{"n_layer": 13, "d_model": 448, "n_experts": 48, "experts_per_token": 6, "d_expert": 128, "d_shared_expert": 0, "activation": "clamped_swiglu", "moe_layers": [0, 1, 2, 3, 4, 5, 6, 7, 8, 9, 10, 11, 12], "router_score": "softmax", "normalize_top_k": false, "routed_scale": 1.79, "balance_loss": 0.00273, "balance_bias": false, "init_std_router": 0.0348, "lr_router": 0.000714, "n_head": 7, "n_kv_head": 1, "head_dim": 64, "vocab_size": 16384, "norm": "rmsnorm", "norm_place": "pre", "norm_eps": 1e-05, "positions": "learned", "qk_norm": false, "attn_scale": 0.125, "tie_embeddings": false, "parallel_block": false, "init": "normal", "init_std_qkv": 0.0325, "init_std_o": 0.0, "init_std_up": 0.0325, "init_std_down": 0.0, "optimizer": "muon_variant", "lr": 0.00595, "lr_mult_o": 4.0, "lr_head": 0.00822, "grad_clip": 1.0, "warmup_steps": 200, "schedule": "wsd", "decay_fraction": 0.884, "decay_shape": "linear", "final_lr_fraction": 0.0, "batch_tokens": 65536, "seq_len": 1024, "doc_mask": false, "train_tokens": 946200000, "steps": 14438, "dataset": "wikipedia_en"}
Below are experts of layer 2 (counted from 0) of a mixture-of-experts language model. Rows are named gate (a neuron's input weights, with its number), up (a neuron's input weights, with its number), down (a neuron's output weights, with its number) and show model dimensions 320-383. Each number is 200 + 20 x the weight over its row's rms, rounded and kept within 0 to 999.
Before each expert's rows: "raises" lists some tokens whose logits its average output raises strongly, later layers aside; "comes after" lists some tokens at least twice as common just before its tokens as in all text. This comes from a sample of Wikipedia text that the model never trained on. Tokens count by the router's weight.

# expert 39
raises: "(", "198", ". ", ", ", "196"
comes after: ".", "|", "\n\n", "\n", ")", "="
gate0,222,231,191,212,214,213,175,213,230,192,185,220,235,211,206,210,197,220,204,183,197,245,205,200,215,237,254,226,199,195,211,236,210,202,167,145,198,195,212,230,185,195,171,232,181,223,216,168,197,213,203,181,196,200,206,212,200,200,169,172,216,189,213,199
up0,190,211,208,197,233,235,171,223,204,196,162,210,225,203,213,169,200,210,228,189,190,196,205,202,196,200,242,203,205,218,223,229,183,195,210,205,226,164,242,222,205,215,217,190,168,221,217,176,204,213,200,224,202,211,200,208,219,217,187,197,230,207,181,210
down0,173,167,169,192,199,180,232,174,195,241,223,182,170,155,206,198,202,178,202,186,208,177,218,200,180,170,162,167,214,209,215,187,181,201,221,232,184,234,167,178,225,201,201,207,217,180,184,214,181,181,192,240,226,206,174,224,220,209,200,222,151,204,212,198
gate1,190,204,194,223,178,223,212,214,170,192,214,204,164,167,207,208,193,202,174,162,170,222,196,208,217,162,203,214,178,200,191,206,216,180,163,188,196,205,196,149,198,222,214,244,220,210,192,212,220,210,220,196,199,182,211,216,187,242,226,188,219,195,212,208
up1,226,157,203,180,199,222,193,181,211,184,161,205,202,207,170,201,170,177,219,191,194,191,199,180,187,181,196,186,205,204,227,213,161,219,187,193,196,206,214,208,188,165,175,183,176,186,208,167,191,187,195,209,195,203,180,190,215,173,220,177,197,176,190,177
down1,199,170,176,187,230,171,191,186,220,183,211,201,228,244,181,197,194,182,220,235,227,180,180,171,187,245,195,213,192,197,212,205,191,213,225,221,210,185,193,209,215,169,188,160,198,199,184,185,195,194,158,190,199,220,162,171,210,167,168,224,173,183,184,226
gate2,223,200,175,228,228,189,233,219,190,227,189,206,221,182,186,204,208,186,176,229,202,203,203,195,212,203,231,187,174,214,174,211,213,195,210,194,172,174,207,195,221,214,185,220,209,183,204,200,212,215,173,196,198,185,232,197,196,210,205,169,196,168,175,246
up2,228,183,170,222,217,168,239,208,205,186,170,190,223,208,202,211,224,193,182,207,197,192,189,193,195,188,219,174,190,198,172,168,192,193,234,211,186,149,190,188,225,204,158,233,193,189,194,188,205,226,161,203,190,193,224,195,172,223,228,193,209,177,163,227
down2,202,193,213,224,188,177,201,189,174,195,218,179,162,183,196,198,239,201,206,204,192,212,172,207,201,190,224,194,240,190,189,197,199,219,219,198,199,194,222,236,179,196,212,244,192,240,166,193,180,208,230,228,193,218,185,213,175,216,215,212,211,177,182,195
gate3,175,203,154,198,179,216,174,195,187,179,184,217,221,187,222,182,186,194,221,214,215,213,204,216,205,224,211,187,186,198,198,206,178,185,188,203,215,183,177,185,227,227,205,224,222,189,198,220,218,223,231,182,229,167,218,271,210,228,192,207,199,209,225,224
up3,189,169,177,220,195,196,205,189,206,182,169,213,207,216,180,214,184,196,193,210,206,184,195,188,193,192,207,166,193,230,191,198,194,223,238,212,236,220,172,189,217,172,213,187,196,201,179,170,197,174,215,199,229,205,188,169,207,175,206,209,217,241,189,229
down3,228,199,164,231,200,189,218,213,211,220,215,201,212,181,169,215,200,220,173,185,195,197,231,194,184,171,218,207,203,209,195,206,230,210,213,178,208,221,195,180,190,175,178,175,212,199,153,150,190,170,185,207,200,201,201,152,213,191,187,179,222,219,200,190
gate4,197,194,195,203,162,208,196,207,181,195,246,206,184,194,219,209,159,198,192,199,158,176,182,194,171,235,221,202,184,201,209,225,190,209,210,169,150,212,193,168,207,209,193,234,217,196,190,230,184,189,189,221,176,178,243,215,202,232,188,189,221,208,203,189
up4,215,179,200,202,176,217,233,208,210,210,221,219,198,212,200,220,158,190,190,207,168,195,181,167,167,201,203,180,227,211,195,226,167,189,193,186,186,205,209,205,209,203,210,229,191,192,183,209,175,180,221,209,152,183,229,219,200,221,211,193,214,189,208,182
down4,183,221,220,228,221,183,208,203,217,225,181,208,224,217,188,202,235,201,207,203,232,205,229,196,223,167,194,203,223,191,189,162,206,195,170,218,222,187,206,230,172,181,209,180,181,205,208,163,188,206,193,175,226,214,157,183,219,176,210,190,177,193,196,220
gate5,198,195,201,186,208,209,173,169,176,219,202,220,180,201,204,230,203,185,228,202,197,186,205,202,172,197,206,172,251,180,199,210,240,203,227,194,228,240,199,181,202,230,157,208,185,222,211,220,211,160,225,220,206,178,220,202,216,223,253,201,215,213,211,227
up5,219,165,198,191,188,201,175,199,242,188,197,210,229,206,220,173,203,245,196,204,212,222,192,198,229,219,184,213,210,215,180,207,185,171,209,198,212,219,171,200,208,230,192,180,211,185,167,208,175,197,207,203,181,185,182,217,209,190,207,171,203,180,186,225
down5,229,182,209,180,180,229,195,219,225,195,187,203,212,208,207,198,193,219,186,193,197,207,177,201,192,193,209,237,178,219,164,204,167,185,165,189,182,183,172,194,201,197,246,201,173,187,180,205,178,265,186,186,184,246,160,181,213,203,124,182,191,201,187,195
gate6,227,167,184,196,190,199,173,198,180,216,168,186,158,211,206,221,225,216,203,203,193,208,216,213,212,196,198,178,160,229,187,204,191,218,219,214,197,204,218,198,150,194,194,209,220,201,189,180,226,231,174,189,205,198,172,182,164,177,189,210,162,215,186,208
up6,188,154,197,177,199,203,206,221,227,219,201,212,183,177,168,179,180,226,185,192,197,241,204,202,233,183,212,190,194,190,194,212,211,177,242,166,185,230,222,174,185,202,203,205,196,199,198,206,250,213,187,205,190,191,199,175,199,218,190,203,182,223,239,236
down6,166,232,211,205,208,171,238,196,233,201,223,212,235,190,182,196,177,218,201,208,218,190,195,202,198,203,203,200,223,185,235,206,228,190,190,189,185,203,198,240,258,189,204,209,168,199,187,239,195,168,201,195,200,199,233,204,228,252,212,201,207,168,218,184
gate7,187,220,218,223,190,192,213,210,211,210,231,199,202,178,217,205,179,221,214,192,178,191,195,159,231,220,196,213,216,221,219,197,196,209,231,192,218,221,182,211,226,219,174,199,180,199,238,190,165,191,195,218,198,214,223,179,222,190,227,181,191,211,197,191
up7,221,205,180,216,212,181,204,196,199,188,201,225,183,174,192,186,165,225,211,234,219,191,197,171,202,205,187,220,196,253,235,214,212,203,178,176,203,227,209,234,205,197,168,193,187,201,177,219,183,204,186,189,193,169,213,194,243,175,224,211,222,206,163,177
down7,190,186,181,202,195,206,198,183,178,210,182,214,202,219,194,214,212,186,213,201,230,194,217,236,167,186,219,198,184,178,177,216,203,175,151,234,191,172,219,196,196,194,229,205,210,183,176,195,218,207,228,204,201,187,195,200,184,186,188,229,193,190,225,222
gate8,193,207,221,196,174,183,199,210,197,235,176,187,183,157,235,167,232,218,224,206,183,217,197,196,178,151,197,215,207,182,229,189,231,206,211,168,172,212,224,181,209,211,177,231,185,203,193,207,152,199,191,182,196,213,221,197,230,205,180,180,200,224,208,193
up8,212,203,186,190,191,234,214,209,196,186,203,194,205,188,246,205,201,207,208,203,186,215,221,183,210,212,196,222,173,203,199,175,205,183,164,190,191,184,146,207,163,200,183,214,176,199,220,174,172,199,216,176,164,189,209,185,193,203,220,186,177,166,199,209
down8,200,166,233,216,197,176,194,191,218,195,231,207,228,205,194,226,198,190,183,198,195,179,193,228,217,259,189,209,191,218,192,186,193,171,168,259,195,173,138,176,151,214,176,204,218,216,188,163,230,227,193,190,204,207,170,226,181,195,213,190,191,184,214,210
gate9,216,226,211,197,216,213,211,144,215,186,210,233,232,170,202,224,184,184,201,184,182,210,171,179,203,238,214,211,175,201,184,216,189,186,168,232,216,216,166,236,184,170,214,218,200,166,224,225,198,197,202,230,229,202,230,193,183,133,206,216,200,171,227,180
up9,245,233,199,195,216,221,216,168,220,195,194,224,240,200,201,222,164,190,201,208,200,192,175,194,203,217,220,203,188,213,251,219,173,214,140,224,203,239,164,236,188,162,186,208,152,198,196,221,204,215,204,202,226,204,235,192,194,175,211,205,171,201,213,188
down9,179,203,216,218,186,168,171,217,178,227,207,201,161,205,212,181,202,226,189,214,224,194,227,198,207,166,192,174,230,191,225,172,196,216,202,162,172,201,236,175,219,237,191,191,205,218,175,177,186,172,200,177,150,207,178,195,204,230,196,160,195,207,171,210
gate10,170,235,212,162,165,195,166,203,188,185,211,208,234,164,236,207,223,219,236,189,242,186,204,197,210,235,202,239,177,201,206,218,183,202,176,212,201,184,195,175,185,199,194,198,192,203,190,205,186,196,218,173,189,193,170,202,230,208,170,183,242,242,169,170
up10,175,241,223,160,170,210,189,193,190,173,216,197,219,175,231,205,200,201,234,192,228,187,186,219,215,218,216,248,178,201,184,217,180,202,177,209,182,177,180,163,191,204,197,225,201,193,194,201,189,207,196,195,197,173,178,200,193,187,182,203,245,220,173,168
down10,213,163,209,208,198,233,203,191,237,191,188,189,176,217,173,224,165,189,181,202,182,175,183,232,201,176,194,208,209,200,186,200,225,205,200,221,233,198,194,185,216,165,189,167,170,215,209,213,210,216,161,230,210,199,231,179,201,189,199,228,167,192,218,214
gate11,192,182,218,184,211,180,205,201,178,191,189,169,165,189,187,186,193,148,204,194,183,173,212,165,170,223,172,196,202,211,172,238,212,194,185,207,203,196,172,197,186,235,202,159,192,189,209,201,208,200,172,173,205,200,181,195,200,202,236,205,187,201,198,169
up11,186,192,206,169,211,208,203,200,201,197,201,173,169,197,199,186,185,144,193,195,188,222,214,176,199,219,169,196,204,225,168,245,196,199,170,203,205,177,170,217,184,231,208,182,166,181,206,198,217,192,202,173,222,187,168,198,204,192,215,209,194,194,194,176
down11,216,222,189,190,193,244,187,200,197,229,179,220,227,161,207,197,171,238,193,229,215,226,207,206,221,169,193,215,194,199,203,202,191,210,200,228,212,197,222,229,230,182,239,218,155,226,201,211,185,191,212,189,226,191,204,218,204,185,195,188,205,164,161,218
gate12,196,151,186,220,182,171,175,176,208,213,227,200,164,218,194,165,179,196,164,205,208,185,192,191,202,216,200,214,192,185,191,210,211,204,249,215,203,177,231,219,195,177,159,234,205,206,215,199,205,190,268,230,206,221,155,208,175,206,260,197,200,198,195,203
up12,166,172,189,219,165,180,159,188,233,210,220,192,168,238,210,188,179,214,199,209,215,179,158,194,197,222,204,229,210,202,181,207,204,204,224,230,214,182,205,208,185,186,194,207,196,194,233,212,204,205,260,213,195,206,155,190,200,214,208,184,159,195,202,185
down12,201,233,196,200,229,223,204,204,179,188,201,187,236,201,205,235,216,201,223,216,213,201,197,199,194,190,200,203,232,247,163,197,182,209,171,205,201,219,171,219,217,199,217,146,175,193,209,211,216,245,161,199,180,192,209,216,225,219,187,202,199,198,214,182
gate13,213,180,216,208,223,201,209,186,202,191,165,181,225,224,218,210,205,195,181,176,174,182,197,210,248,230,208,246,202,204,235,199,223,240,216,201,235,189,213,174,194,194,175,179,201,201,212,216,214,180,211,209,177,229,172,202,199,208,200,184,191,183,174,207
up13,187,177,208,207,204,207,227,210,172,205,198,172,208,222,207,196,211,227,198,215,213,183,200,246,215,179,230,233,184,224,191,175,216,241,169,239,199,199,199,186,204,170,175,218,183,184,229,210,205,206,207,224,185,215,157,216,173,210,200,187,212,187,177,190
down13,195,210,195,201,165,182,179,206,195,214,173,165,186,200,189,189,235,180,208,210,221,211,227,211,204,191,178,184,211,200,196,166,169,208,182,204,184,184,186,169,198,209,206,206,248,185,223,161,209,201,179,243,206,205,217,214,181,161,204,223,163,195,177,200
gate14,202,177,217,208,184,186,194,215,207,183,213,145,203,229,186,225,189,202,223,209,206,179,202,207,187,163,215,212,185,163,203,205,202,184,240,195,202,217,189,223,179,183,206,193,233,201,169,168,160,184,202,191,211,206,211,191,205,199,220,178,226,205,201,171
up14,218,225,207,189,211,205,214,190,198,177,209,219,177,188,202,187,168,178,206,189,198,216,183,209,202,213,222,176,205,201,200,211,188,196,205,196,179,199,202,185,192,240,183,184,158,191,184,222,223,205,237,208,181,180,211,205,194,153,188,198,210,176,204,221
down14,182,185,180,171,204,206,224,172,189,198,197,204,198,161,186,215,174,184,187,190,188,187,149,209,215,222,191,218,213,216,192,191,202,201,199,205,205,194,215,194,204,204,186,173,193,184,217,241,213,192,213,210,190,192,234,219,182,168,166,232,218,177,193,223
gate15,185,211,176,201,208,179,191,190,198,198,208,219,192,197,253,190,179,230,199,234,206,202,164,204,184,206,212,244,162,178,214,201,200,217,180,190,161,191,183,177,199,212,183,201,189,233,204,181,202,218,189,177,249,243,208,197,200,182,208,188,179,207,197,190
up15,196,202,223,207,180,204,188,203,196,226,197,192,192,194,225,219,183,202,216,207,195,191,208,167,209,183,202,176,193,193,200,216,220,194,200,196,219,205,176,190,226,230,225,179,217,225,185,164,188,178,213,215,202,262,217,238,189,210,179,207,206,195,174,209
down15,205,179,209,176,201,219,186,211,204,214,210,206,223,192,197,220,229,143,196,224,194,188,222,224,213,173,144,161,238,230,193,212,193,184,196,207,209,200,191,218,219,179,201,201,188,191,188,232,212,195,215,250,164,202,195,199,223,221,211,230,245,182,191,212